python train.py --num_hidden_layers=13 --hidden_size=128 --n_experts=64 --experts_per_token=2 --d_expert=32 --d_shared_expert=64 --hidden_act="geglu" --moe_layers=[1, 2, 3, 4, 5, 6, 7, 8, 9, 10, 11, 12] --router_score="softmax" --normalize_top_k=false --routed_scale=5.66 --balance_loss=0.0177 --balance_bias=false --router_bias=true --init_std_router=0.00858 --lr_router=0.000982 --num_attention_heads=2 --num_key_value_heads=2 --head_dim=64 --vocab_size=1341 --norm="rmsnorm" --norm_place="pre" --norm_eps=1e-05 --positions="rope" --rope_theta=10000.0 --rope_fraction=1.0 --qk_norm=false --attn_scale=0.125 --tie_word_embeddings=true --parallel_block=false --extras=["capped logits"] --init="uniform" --init_std_qkv=0.0404 --init_std_o=0.0404 --init_std_up=0.0404 --init_std_down=0.0 --optimizer="soap_variant" --learning_rate=0.00546 --beta1=0.95 --beta2=0.99 --weight_decay=0.026 --lr_head=0.0319 --max_grad_norm=1.0 --warmup_steps=200 --schedule="wsd" --decay_fraction=0.618 --decay_shape="pow" --final_lr_fraction=0.1 --batch_tokens=131072 --max_seq_len=1024 --doc_mask=false --train_tokens=730300000 --max_steps=5572 --dataset="wikipedia_en"
Below are experts of layer 8 (counted from 0) of a mixture-of-experts language model. Rows are named router (the router's row for the expert), gate (a neuron's input weights, with its number), up (a neuron's input weights, with its number), down (a neuron's output weights, with its number) and show model dimensions 0-127. Each number is 200 + 40 x the weight over its row's rms, rounded and kept within 0 to 999.
After each expert's rows: a language model's description of what the expert responds to; "comes after" lists some tokens at least twice as common just before its tokens as in all text. This comes from a sample of Wikipedia text that the model never trained on. Tokens count by the router's weight.

# expert 7
router,153,207,251,230,276,280,250,219,169,259,267,215,207,141,207,191,193,126,215,197,191,221,202,170,234,217,211,216,207,201,209,155,188,89,140,182,262,225,215,211,200,197,125,216,139,207,205,145,232,122,154,132,225,259,198,230,217,152,186,172,217,198,175,138,224,254,232,163,198,171,213,175,162,202,204,238,211,212,191,259,119,221,246,165,244,185,171,171,178,203,123,156,144,205,227,212,259,234,153,198,147,252,254,212,134,233,140,158,228,257,196,261,202,258,151,162,199,211,205,197,195,126,228,204,166,107,176,213
gate0,239,225,261,186,165,137,253,213,205,184,226,270,200,246,262,231,242,160,246,180,186,180,195,218,296,102,258,227,145,233,132,226,214,149,170,237,185,150,220,247,214,153,173,197,157,228,255,161,238,132,252,139,172,132,197,199,226,73,199,209,160,167,241,192,226,186,217,156,199,183,223,176,159,281,222,239,176,218,206,206,202,231,201,203,182,256,182,224,235,185,188,257,231,209,192,192,209,265,220,187,258,240,146,201,231,240,153,217,208,268,130,180,216,217,174,149,208,194,249,185,192,239,103,227,266,176,197,210
up0,189,266,220,151,219,103,212,180,187,175,247,280,224,265,251,192,203,207,205,188,244,178,279,307,236,196,218,257,156,197,183,204,199,242,186,190,242,182,192,232,210,175,182,205,148,208,256,190,210,199,232,189,157,279,232,124,177,101,198,198,221,188,178,250,177,255,212,218,199,211,261,168,238,183,171,250,104,219,221,203,192,251,182,235,262,240,216,195,268,241,242,197,203,180,234,189,196,230,183,175,145,236,202,159,158,273,232,192,278,214,138,196,232,141,288,184,178,181,301,228,230,207,211,224,248,244,192,185
down0,177,239,156,156,225,177,267,223,200,230,230,139,164,202,190,262,198,212,130,205,200,213,161,152,174,156,230,161,144,147,252,209,209,207,240,116,177,229,211,179,131,212,208,214,204,165,252,249,192,200,271,192,125,238,160,209,216,187,204,176,243,57,213,232,225,228,167,275,149,147,238,180,211,236,264,124,273,254,131,164,183,256,157,183,179,191,142,203,268,220,162,178,230,132,181,162,148,211,208,204,182,149,216,251,208,214,190,160,183,282,251,136,213,235,213,208,213,199,230,182,208,174,200,158,209,237,221,245
gate1,250,298,272,109,220,231,192,189,239,275,165,243,218,126,153,176,238,239,271,210,179,191,260,208,201,267,200,225,143,171,186,201,228,142,161,146,226,179,145,202,260,238,191,215,133,206,235,226,179,201,195,93,170,173,188,221,209,178,171,167,180,175,210,212,131,175,201,244,214,166,229,167,191,224,224,267,245,273,203,226,220,194,258,191,221,214,170,178,162,191,214,227,122,165,157,179,194,166,215,185,141,251,223,288,147,258,148,240,209,194,104,249,188,158,214,179,164,214,221,226,175,224,241,180,151,172,214,152
up1,210,153,249,178,239,211,201,247,147,194,227,190,251,71,212,94,139,195,188,180,210,92,233,173,224,243,163,205,224,266,123,177,198,211,155,192,112,148,239,199,173,202,187,205,197,130,166,197,190,190,159,200,243,114,215,189,216,246,189,202,259,178,156,205,210,147,187,281,216,167,170,209,168,232,196,235,195,219,161,180,221,182,213,87,186,204,172,223,214,164,259,274,224,192,201,195,186,169,195,178,192,184,292,203,158,199,140,168,196,273,174,176,179,150,168,190,193,140,227,175,204,178,225,149,183,205,171,123
down1,171,197,234,226,210,192,248,162,194,176,218,139,223,196,182,194,226,230,189,242,206,227,273,208,271,188,211,205,171,225,270,245,236,215,259,196,210,268,168,199,190,245,203,205,217,228,206,198,265,240,229,218,235,264,205,287,221,280,215,219,201,206,206,180,143,155,214,147,149,258,213,187,171,217,172,191,126,284,192,207,221,183,219,157,164,202,235,218,243,151,178,182,171,220,202,149,101,254,210,165,177,254,196,186,264,291,211,158,288,218,247,172,195,248,152,46,200,220,158,179,220,187,135,156,225,178,227,233
Description: List and table separators
comes after: "\n", "by", ") ", "ed", "e", "ation"

# expert 12
router,195,192,226,263,266,195,191,213,258,182,194,158,159,226,248,178,180,186,242,234,207,217,239,192,190,212,248,167,190,189,183,189,207,147,115,188,207,222,199,187,147,207,138,199,209,251,197,139,186,194,206,154,170,179,214,279,137,202,228,182,243,230,317,210,186,147,274,210,218,241,138,239,206,247,127,173,235,208,233,117,250,257,224,186,128,161,205,222,215,229,88,172,127,239,289,194,136,252,210,178,220,260,184,210,240,211,176,187,201,253,228,167,222,264,231,228,282,207,226,226,227,240,164,151,244,180,230,218
gate0,199,182,165,207,202,242,211,228,194,251,98,168,200,169,158,136,255,184,226,228,156,174,165,184,206,236,185,220,138,189,174,149,234,201,181,175,154,281,142,212,132,175,161,237,179,258,180,213,117,193,235,195,269,153,291,219,197,149,191,237,239,177,198,253,238,221,193,206,197,225,172,212,257,254,165,174,208,285,215,220,177,172,200,121,162,166,158,136,277,165,185,192,284,184,144,236,221,165,228,220,184,179,204,220,219,187,230,193,163,199,214,228,211,235,190,232,249,117,167,146,216,162,109,163,230,124,140,157
up0,167,282,109,165,211,141,216,190,215,168,201,241,166,220,115,215,231,199,158,216,175,215,269,259,152,233,191,269,216,211,238,180,204,224,172,148,207,202,221,209,192,259,215,211,219,211,231,224,170,219,202,205,218,203,205,212,200,187,231,216,239,193,226,288,143,177,172,248,188,160,166,234,225,148,190,134,123,212,238,244,214,213,207,158,119,189,120,135,187,189,292,149,237,252,196,214,184,159,159,190,173,215,208,219,190,134,143,210,175,178,285,266,300,178,154,207,134,228,193,132,166,140,134,206,232,224,147,215
down0,260,139,213,191,121,151,236,231,179,161,166,173,257,247,230,188,166,227,199,248,236,214,154,174,224,239,200,183,177,139,184,231,254,213,220,181,234,174,183,211,245,185,220,182,277,200,119,225,235,178,192,141,196,167,212,245,188,234,226,167,240,286,220,168,167,189,218,165,189,222,248,265,246,186,230,255,209,225,222,199,209,236,161,178,165,94,259,179,216,219,176,242,167,211,239,178,191,124,239,216,175,177,116,165,199,172,267,167,151,176,149,217,195,170,221,175,224,241,231,249,279,180,140,223,231,192,261,60
gate1,187,168,180,232,90,225,190,156,240,219,298,207,171,154,201,154,242,196,206,207,225,189,160,175,293,213,273,191,235,131,151,148,170,175,202,158,217,163,221,207,168,226,173,156,157,139,131,192,224,169,220,219,191,233,282,242,165,162,204,180,101,176,210,136,225,193,178,148,188,211,219,146,167,238,114,210,250,169,191,164,199,155,217,190,228,194,232,211,106,201,166,126,249,156,240,199,202,172,188,130,210,123,169,224,232,246,182,243,204,258,163,194,164,174,200,214,273,237,207,255,207,199,234,225,219,261,204,157
up1,147,199,179,220,129,278,194,223,188,221,326,206,186,180,166,172,158,171,214,202,224,188,169,139,241,176,254,196,234,151,159,166,185,183,195,182,208,152,237,177,153,208,189,139,184,149,132,122,247,188,186,217,222,282,289,186,221,170,147,202,118,182,229,169,244,169,184,169,125,236,222,172,172,252,113,150,225,226,221,146,142,195,249,234,272,213,284,209,147,227,159,160,152,182,230,187,243,213,229,126,203,162,192,239,211,260,164,235,191,212,186,224,228,214,195,200,229,200,207,242,150,233,209,230,233,254,168,151
down1,182,208,178,150,182,143,189,227,167,191,237,226,189,220,256,189,163,170,167,137,223,225,174,256,188,248,194,236,155,287,193,236,131,158,278,276,189,240,278,226,234,216,204,202,139,188,144,281,167,239,123,222,217,171,187,203,181,136,170,215,182,234,176,246,206,152,117,209,191,160,145,161,181,178,205,264,174,172,177,150,212,126,184,144,159,179,166,148,154,204,294,193,199,164,204,192,225,184,141,145,232,237,238,231,205,262,216,201,210,132,197,203,235,193,182,176,228,215,241,71,175,130,178,199,203,201,205,224
Description: Periods and punctuation
comes after: "(", "1", ", ", "2", "0", "3"

# expert 14
router,190,230,213,145,263,214,283,243,175,238,233,224,165,150,276,192,109,179,66,231,238,220,217,165,203,234,272,216,149,156,161,227,232,255,217,225,244,169,184,166,205,227,161,195,179,234,201,219,180,168,208,148,230,180,244,120,241,127,195,214,184,234,209,163,167,169,236,202,151,216,236,238,218,202,254,213,219,223,192,209,159,262,219,207,152,141,240,270,262,201,219,171,137,241,162,147,140,265,194,178,144,224,168,114,175,241,220,161,207,262,165,221,204,232,222,183,232,173,194,167,195,138,234,145,227,170,220,227
gate1,227,167,115,214,168,245,208,179,194,226,222,206,180,235,222,166,137,142,199,247,275,223,212,198,224,161,146,141,217,105,155,179,231,220,139,138,256,192,144,174,220,166,228,207,251,189,169,245,248,152,111,176,210,134,201,191,257,206,210,171,239,224,213,164,190,237,162,186,178,176,138,205,184,148,227,193,201,224,194,146,198,231,180,229,170,180,215,237,137,223,196,308,157,190,190,112,195,135,283,221,186,263,185,224,198,119,305,184,133,194,174,253,166,199,225,186,221,185,190,238,223,240,197,184,212,236,159,260
up1,202,277,192,153,193,148,269,177,127,215,146,200,215,220,236,231,164,201,174,129,183,107,163,212,218,191,200,105,223,204,179,177,224,192,213,226,172,193,126,195,208,230,165,177,179,240,192,210,155,143,174,161,110,292,220,243,220,132,142,213,215,216,188,125,239,244,243,173,134,197,222,225,148,184,224,240,200,240,230,200,186,225,198,283,184,175,211,219,199,150,177,244,196,211,176,174,254,150,266,276,216,195,205,239,180,251,256,212,225,136,152,136,180,240,228,159,221,148,118,199,246,243,186,176,211,259,255,211
down1,197,164,206,164,208,116,203,175,207,179,256,242,124,244,198,278,211,154,160,227,211,184,258,171,210,212,224,233,179,132,244,214,146,159,256,235,168,215,225,174,186,189,203,263,174,144,198,171,201,229,242,228,202,141,189,171,265,206,168,170,275,221,212,246,155,188,191,217,229,219,204,90,166,281,225,236,150,258,217,136,298,268,191,191,232,248,230,195,216,174,142,201,181,219,194,155,146,246,225,160,219,229,247,189,293,191,202,213,165,221,139,210,121,202,183,112,249,250,187,166,188,166,246,237,184,225,238,210
gate2,217,224,182,251,229,225,256,271,207,188,204,284,185,202,150,140,172,195,209,246,202,107,222,200,241,259,234,220,214,215,213,182,206,207,229,256,247,121,196,179,163,161,265,224,159,202,175,165,283,224,238,218,197,238,238,231,145,281,207,229,170,254,238,156,246,236,194,186,153,246,113,196,152,181,175,183,256,251,224,171,181,193,231,161,158,182,162,180,221,210,211,207,156,201,209,176,204,171,213,246,279,146,161,203,166,179,145,126,174,275,165,173,186,167,190,163,205,220,222,138,122,277,185,241,261,257,244,139
up2,231,214,195,248,179,279,246,218,209,227,246,226,133,136,171,252,172,145,227,283,254,200,204,240,237,216,202,203,206,180,240,219,189,246,243,216,215,139,204,258,128,177,242,167,168,198,151,224,272,194,213,211,166,194,179,222,253,263,234,189,191,229,207,195,137,211,210,214,167,192,170,198,133,211,146,175,229,234,181,184,182,207,186,176,143,168,216,259,298,201,128,232,154,264,259,142,271,168,296,238,233,192,142,161,172,218,160,166,237,246,153,169,153,133,207,190,214,218,219,205,198,256,120,174,256,225,161,140
down2,166,259,253,223,202,161,229,240,233,132,183,253,174,166,182,171,174,258,262,199,244,153,171,246,175,124,163,193,157,208,228,197,191,166,270,116,243,213,263,235,216,141,169,198,185,241,177,160,185,240,169,230,260,129,243,178,173,101,251,205,191,232,241,153,216,211,161,208,206,119,233,276,195,165,249,203,203,235,235,219,208,183,158,192,196,83,210,251,200,106,194,198,198,222,186,224,194,226,180,231,140,187,239,210,211,264,244,181,218,176,303,225,227,252,220,149,225,206,166,185,204,184,221,224,231,236,172,135
Description: Sentence and line breaks
comes after: ".", "\n", "==", "===", "s", "="

# expert 24
router,213,235,225,196,225,305,194,206,166,185,135,165,199,229,178,238,229,227,183,131,211,101,176,223,184,217,197,147,188,210,163,249,214,164,175,194,259,156,186,257,224,248,177,186,214,236,206,278,257,275,243,187,211,180,239,210,191,146,187,247,235,151,209,214,226,189,222,183,130,257,211,231,253,210,127,192,170,204,184,228,185,195,247,213,134,113,206,262,220,167,231,141,141,220,142,194,114,193,235,259,225,170,182,190,200,165,163,225,204,222,118,282,177,158,193,195,274,154,142,221,135,124,177,215,152,215,176,225
gate1,225,264,162,144,177,151,256,187,128,215,155,143,247,220,200,215,266,135,209,268,189,167,185,168,208,188,199,180,219,192,175,244,264,176,224,176,279,172,217,109,246,148,99,156,192,145,187,238,235,164,224,161,200,200,226,224,225,205,194,264,209,270,154,184,196,219,212,228,195,207,215,188,236,264,96,187,231,241,245,168,159,252,209,208,252,165,173,162,243,181,220,195,216,170,113,191,140,251,207,236,215,219,230,167,234,272,252,303,214,257,161,179,193,224,209,168,226,202,257,231,220,181,231,162,205,152,168,229
up1,264,222,183,151,117,193,197,228,146,257,181,208,187,190,257,171,175,146,159,235,202,161,213,177,187,163,191,247,110,230,232,131,202,114,225,213,223,185,287,190,170,191,161,160,201,235,204,259,251,197,214,163,223,225,231,199,167,206,184,328,180,220,171,202,140,160,234,174,227,277,256,205,206,296,150,177,290,176,160,281,203,209,242,256,220,261,211,219,178,231,151,171,175,228,156,193,205,208,221,131,211,238,238,148,223,268,255,257,161,214,205,205,221,196,165,176,246,168,215,210,189,153,222,200,147,207,199,167
down1,126,194,184,171,136,181,149,223,234,180,152,172,178,239,168,163,202,171,132,160,245,147,152,230,196,221,187,150,190,249,194,256,154,178,229,284,147,180,221,262,149,155,186,218,175,237,216,208,206,240,275,241,172,121,178,175,244,222,196,134,222,269,254,232,197,234,201,271,190,184,284,270,123,130,237,212,226,195,183,135,208,206,190,207,125,186,222,217,214,179,245,192,224,165,174,148,157,285,196,163,237,121,191,245,219,174,236,168,223,198,186,214,193,149,246,204,196,177,219,123,195,219,186,282,219,230,144,224
gate2,224,191,267,188,190,326,144,175,266,212,194,163,148,235,204,133,132,179,237,201,203,204,224,300,225,178,210,181,189,229,160,173,274,206,135,236,185,169,232,228,301,209,160,149,160,230,200,232,204,218,188,233,238,223,215,247,172,178,214,199,188,210,250,268,218,239,196,237,170,243,222,153,224,245,184,266,162,222,232,183,189,188,166,232,149,255,212,138,162,220,213,154,166,242,206,195,124,159,204,183,160,211,156,153,194,185,211,198,119,221,162,290,282,154,186,204,269,222,173,276,218,166,178,246,196,156,230,208
up2,197,230,195,141,223,100,231,144,230,171,194,199,272,202,180,225,252,178,227,177,224,147,231,180,176,252,199,197,234,211,239,201,182,241,288,233,246,177,225,180,114,202,214,242,185,148,242,135,204,248,193,114,262,134,146,198,193,173,179,202,244,203,186,138,176,170,194,198,182,105,224,283,238,158,167,241,175,204,222,247,245,177,241,218,204,155,190,225,214,196,209,175,213,144,202,212,149,178,264,218,159,175,292,266,220,138,190,198,223,210,176,143,151,244,201,192,104,141,229,138,220,200,210,168,171,273,176,167
down2,193,166,174,225,224,197,253,222,194,301,213,213,219,148,230,213,158,216,199,215,250,236,235,186,177,236,174,254,233,240,204,251,248,230,124,211,157,236,205,137,131,239,260,257,205,211,133,197,243,185,162,182,245,205,161,147,175,155,244,238,270,266,211,197,196,224,154,121,229,195,185,242,132,128,238,161,190,291,156,176,227,140,198,146,194,191,237,250,209,208,121,201,150,212,175,202,204,189,214,226,129,152,152,153,149,260,218,187,135,155,156,146,188,243,178,171,190,176,222,212,216,175,119,229,250,181,206,146
Description: Table pipes and newlines
comes after: "|", " ", ")", "|---|---|---|---", "| ", "|---"

# expert 3
router,240,198,207,247,266,273,263,175,245,182,251,189,190,181,176,235,223,178,246,186,167,161,211,186,251,208,232,165,180,183,256,152,252,160,237,152,178,238,266,169,246,159,169,165,119,147,197,210,244,150,140,188,258,211,254,193,195,159,184,212,244,172,174,148,211,194,263,183,134,237,145,193,173,258,236,232,267,170,204,249,188,165,139,174,263,197,136,190,158,261,106,186,219,188,218,237,206,180,157,255,113,201,179,194,203,266,168,271,217,250,237,250,158,166,185,184,129,146,198,223,144,154,150,198,192,207,184,217
gate0,191,120,177,179,220,214,264,212,228,241,156,192,202,226,219,162,191,232,223,190,162,252,151,183,187,214,180,248,239,215,156,191,235,193,202,184,164,208,231,202,125,188,204,180,168,151,192,161,190,230,147,133,237,94,208,179,170,239,241,150,317,167,296,226,162,193,213,163,135,163,141,167,230,249,156,254,214,179,221,179,184,219,213,146,194,158,155,141,186,192,198,229,222,151,174,232,224,238,143,207,176,150,187,214,189,167,196,209,158,210,146,152,125,201,249,269,154,102,131,273,185,224,226,167,290,190,184,205
up0,181,215,131,249,220,139,203,230,211,223,184,242,200,214,228,158,222,228,119,87,128,189,151,263,181,272,192,149,228,210,156,237,171,146,164,257,234,180,198,173,196,157,183,202,141,184,240,201,167,217,198,246,258,232,241,184,200,251,272,205,193,188,170,225,219,168,276,223,152,226,224,213,215,207,156,136,270,199,132,109,209,171,208,209,193,242,192,166,198,206,196,182,111,208,147,204,172,91,206,133,218,280,242,182,222,191,231,164,140,179,148,268,155,245,208,131,192,217,193,222,186,190,234,239,181,213,175,214
down0,230,257,261,195,202,184,214,207,186,238,168,235,191,151,236,216,125,225,131,207,253,203,245,220,188,220,241,265,237,229,227,201,206,167,226,195,220,173,157,273,220,198,265,133,185,248,205,208,172,184,144,201,173,211,239,156,235,212,115,233,234,109,179,249,234,206,270,223,179,139,233,189,258,203,231,215,220,183,227,241,191,227,136,143,271,203,169,190,149,149,276,224,161,199,291,185,151,178,221,153,176,206,224,226,230,212,212,184,254,221,249,102,239,251,201,226,209,217,265,183,295,150,205,251,167,253,239,154
gate1,206,118,269,196,173,176,233,216,191,206,212,199,226,206,200,225,204,147,195,218,197,182,216,188,221,172,175,212,89,181,265,221,224,260,287,159,176,199,237,237,221,152,89,147,128,180,150,208,198,217,200,207,214,145,216,159,232,160,160,144,200,196,194,200,159,228,131,155,182,234,223,211,181,280,211,217,158,211,160,218,205,199,203,97,195,170,241,257,218,241,144,239,207,207,144,159,182,189,224,222,129,224,212,182,302,172,174,224,201,154,173,226,215,280,208,196,168,213,199,136,161,202,244,126,151,182,124,118
up1,193,86,237,179,218,173,196,235,171,201,268,213,209,216,149,276,159,171,212,180,228,201,202,245,165,207,100,181,173,204,214,239,262,240,285,187,184,226,201,234,224,109,191,186,190,180,154,233,223,226,210,193,202,285,220,223,213,207,177,97,193,221,163,159,188,181,213,153,157,256,204,266,127,266,175,195,195,130,121,173,190,257,106,152,207,168,227,203,259,221,148,230,210,223,161,195,214,196,178,219,183,188,173,220,218,274,199,234,150,162,131,206,234,223,176,152,161,245,202,162,196,167,168,152,185,206,175,116
down1,192,240,160,253,182,164,169,182,204,268,234,139,263,189,176,212,213,219,231,146,110,151,153,180,129,180,199,223,182,185,107,246,216,211,143,212,210,191,226,253,233,213,217,187,149,171,141,135,248,182,153,192,129,200,179,222,192,180,160,220,222,198,216,159,219,274,232,189,133,241,193,223,223,116,224,209,212,183,205,280,220,181,209,186,195,153,229,142,215,157,153,146,185,236,203,190,192,154,73,218,135,175,279,189,199,233,110,232,226,208,209,268,202,201,223,202,149,229,171,302,205,220,220,178,157,193,224,228
Description: Infobox field tokens
comes after: "- ", "• ", "(", "″", "\n", "′"

# expert 15
router,236,237,250,190,261,247,191,226,185,284,181,198,197,159,251,155,185,149,130,216,217,163,236,134,175,214,262,173,183,189,134,251,307,180,233,197,269,224,188,186,245,298,241,228,179,258,212,210,202,182,176,175,194,141,233,139,231,119,200,212,230,213,186,164,185,271,231,162,151,227,193,115,232,265,190,179,243,227,165,210,194,224,184,216,175,123,199,278,232,133,238,181,156,208,160,142,185,213,176,208,177,235,200,119,273,235,175,227,197,212,175,241,204,244,224,216,237,210,183,210,180,136,259,213,179,132,183,212
gate1,199,230,232,239,247,186,179,169,214,181,188,230,190,260,227,235,208,282,233,190,154,142,186,215,202,219,234,194,193,178,192,192,165,196,119,115,231,264,157,152,62,243,193,279,193,210,205,198,230,208,192,149,196,187,226,262,204,167,162,186,214,229,191,204,197,198,276,206,196,175,289,236,223,188,215,158,165,224,153,195,207,169,203,160,194,196,241,150,264,211,245,173,196,132,156,137,201,178,178,143,167,235,225,183,234,281,295,220,143,162,168,81,184,181,185,114,146,215,203,193,201,276,179,195,188,233,204,186
up1,244,271,258,236,232,150,186,226,167,173,182,213,174,279,266,165,202,119,241,132,260,202,151,217,115,171,188,242,192,259,202,202,296,163,179,274,223,140,141,194,174,153,212,168,201,201,186,187,194,222,142,217,147,252,189,228,209,203,189,218,255,175,159,120,236,185,178,201,187,234,186,199,191,176,218,173,199,208,264,279,187,172,203,247,175,202,206,208,181,199,235,211,111,164,214,203,214,181,161,256,157,159,162,248,172,232,213,178,233,257,204,220,227,221,163,248,229,240,82,185,275,171,225,166,194,168,203,107
down1,139,199,227,217,229,213,141,157,241,155,229,197,185,185,209,261,306,296,208,237,138,168,207,155,257,190,159,240,138,248,206,209,168,109,205,175,216,198,228,209,196,313,228,254,221,229,270,175,213,158,248,215,141,158,233,165,228,231,201,242,180,183,207,227,189,237,284,210,182,188,186,247,240,188,124,168,223,216,165,209,238,257,198,152,232,154,222,136,214,274,118,183,222,128,183,171,203,186,199,226,245,202,226,199,228,279,255,214,217,189,249,154,219,255,156,164,206,149,244,186,206,156,233,176,202,240,216,197
gate2,200,242,252,128,213,215,123,158,170,264,246,234,204,232,220,207,207,227,205,272,164,248,172,199,221,209,176,236,204,165,246,275,202,250,197,157,171,224,185,193,180,194,234,281,251,198,148,252,223,170,215,200,286,214,219,203,193,177,283,184,191,220,192,111,180,80,126,239,188,278,154,205,239,246,185,210,194,222,226,272,203,194,117,260,252,193,246,227,233,268,210,213,175,180,152,207,287,240,221,194,225,201,144,183,246,227,183,154,251,232,197,243,225,247,161,229,217,224,141,222,235,208,226,239,212,234,188,246
up2,211,164,179,201,228,174,237,186,224,214,159,155,168,232,254,210,173,217,189,206,285,181,125,248,233,195,143,183,184,208,178,193,162,209,120,162,219,218,240,185,247,273,156,179,197,164,195,183,279,204,200,156,197,177,228,262,153,189,168,142,200,236,173,235,231,219,255,207,170,243,245,227,233,200,240,172,229,304,101,183,233,238,197,166,155,307,252,99,154,135,171,222,173,175,246,164,148,131,216,204,178,189,173,234,152,206,223,231,170,208,189,139,258,150,246,187,192,211,274,152,251,185,155,192,229,251,195,182
down2,223,188,252,171,153,169,171,146,183,191,229,272,214,216,110,107,155,162,159,268,196,156,208,170,248,199,102,181,189,171,166,160,187,157,190,212,132,141,146,196,144,127,211,215,205,187,236,194,168,142,193,261,201,163,232,244,256,212,157,191,234,236,172,219,191,204,146,224,295,189,214,246,216,231,185,228,172,212,232,123,174,220,225,251,128,170,194,195,223,243,135,165,224,193,167,213,167,159,226,256,185,210,231,180,238,222,178,153,204,157,268,183,152,243,243,199,155,220,141,200,230,208,206,152,141,160,216,95
Description: Line breaks and headings
comes after: "\n", "|", ".", "\n\n", ")", "=="

# expert 21
router,216,218,216,142,231,189,234,213,164,259,246,205,232,200,240,216,163,240,234,175,197,174,238,179,145,232,236,287,221,281,191,198,189,154,277,163,253,236,179,250,138,204,238,251,230,236,215,166,259,185,280,146,211,250,217,193,249,132,171,198,171,181,178,156,116,152,173,221,174,235,186,244,173,178,255,262,226,249,204,200,199,259,188,183,239,246,160,227,220,131,89,200,187,231,231,183,248,266,199,119,199,199,172,253,220,251,167,148,231,209,204,187,136,258,244,206,282,197,188,211,255,157,198,238,242,179,189,212
gate0,214,204,177,198,237,170,156,200,188,228,193,213,221,197,205,225,226,161,164,159,195,208,178,224,180,229,174,192,215,302,243,246,281,229,139,171,206,183,162,186,160,122,254,149,198,191,209,213,230,177,186,180,280,137,88,152,247,170,230,171,247,171,255,197,215,156,215,214,177,163,175,251,288,224,191,227,157,174,205,71,198,219,183,224,202,191,181,230,110,213,139,191,110,230,157,187,216,201,233,191,167,163,180,209,199,238,271,174,137,233,139,162,233,217,208,271,218,247,206,215,236,145,177,223,187,124,144,155
up0,228,222,256,170,231,213,237,190,244,229,166,184,200,201,135,200,209,201,205,182,256,163,157,210,169,229,230,213,149,128,163,171,172,146,274,191,189,167,98,199,241,234,152,241,224,192,202,236,204,140,203,256,201,178,248,163,206,161,207,157,275,194,180,160,228,161,216,251,180,174,146,177,238,255,239,206,149,227,250,252,255,127,212,199,231,226,197,202,284,199,225,264,266,174,272,228,144,170,179,176,227,219,153,117,133,158,118,161,221,265,223,271,200,193,224,146,209,164,225,236,235,275,228,200,184,245,246,235
down0,158,165,228,225,258,238,223,171,280,247,238,224,200,238,229,238,223,164,247,164,204,227,225,158,247,154,256,228,238,242,214,203,256,277,203,224,222,209,214,159,225,134,280,147,190,204,178,233,209,222,161,206,253,203,161,220,240,225,245,152,166,162,205,279,174,192,179,254,212,179,193,225,188,169,150,217,140,176,245,109,249,190,127,209,254,200,158,168,136,216,238,235,176,228,160,197,274,191,247,287,165,151,189,210,274,204,211,196,174,184,171,208,226,183,103,126,196,235,204,137,175,219,160,187,180,101,237,194
gate1,266,230,123,149,179,250,187,153,211,208,243,217,263,160,200,245,230,163,159,210,218,248,155,149,241,235,292,201,207,197,204,175,217,202,169,170,219,127,159,129,160,214,109,207,202,248,203,162,115,131,205,111,210,174,284,250,206,217,173,175,158,159,221,178,183,172,111,230,189,226,235,139,213,203,201,134,254,247,268,200,284,195,167,215,147,253,200,226,169,189,167,182,169,235,169,277,204,223,178,157,202,180,149,213,229,179,178,232,182,214,188,193,244,218,288,204,222,182,249,197,181,188,191,220,277,192,169,181
up1,263,243,105,170,152,267,123,155,144,239,188,174,243,199,162,192,237,234,134,192,205,185,227,158,221,169,219,205,188,177,254,189,196,120,206,177,270,157,178,212,184,172,147,202,176,239,184,162,154,217,207,133,154,243,237,241,147,190,208,220,182,103,225,178,235,141,167,189,183,226,192,160,199,181,169,118,207,215,222,227,228,190,300,178,174,223,169,194,214,228,175,171,244,216,252,238,242,222,152,179,264,190,184,223,222,186,245,219,170,184,252,251,221,192,298,222,259,225,247,179,158,280,248,260,291,184,201,201
down1,203,196,144,160,241,188,237,212,139,209,176,204,247,129,136,222,222,206,189,186,256,195,154,170,220,272,183,214,190,267,128,142,168,171,263,172,180,165,170,136,206,201,134,231,222,165,268,126,258,229,136,239,217,188,244,201,219,239,182,148,177,178,208,224,178,249,216,230,212,268,169,184,217,211,220,155,242,226,130,187,210,245,257,156,237,236,245,138,214,201,236,187,206,159,219,227,306,256,166,159,271,248,201,248,190,275,149,194,221,232,199,173,257,303,191,159,221,250,166,204,228,204,194,203,258,248,184,181
Description: Table cell separators
comes after: " ", ") ", "0 ", "1 ", "a ", "4 "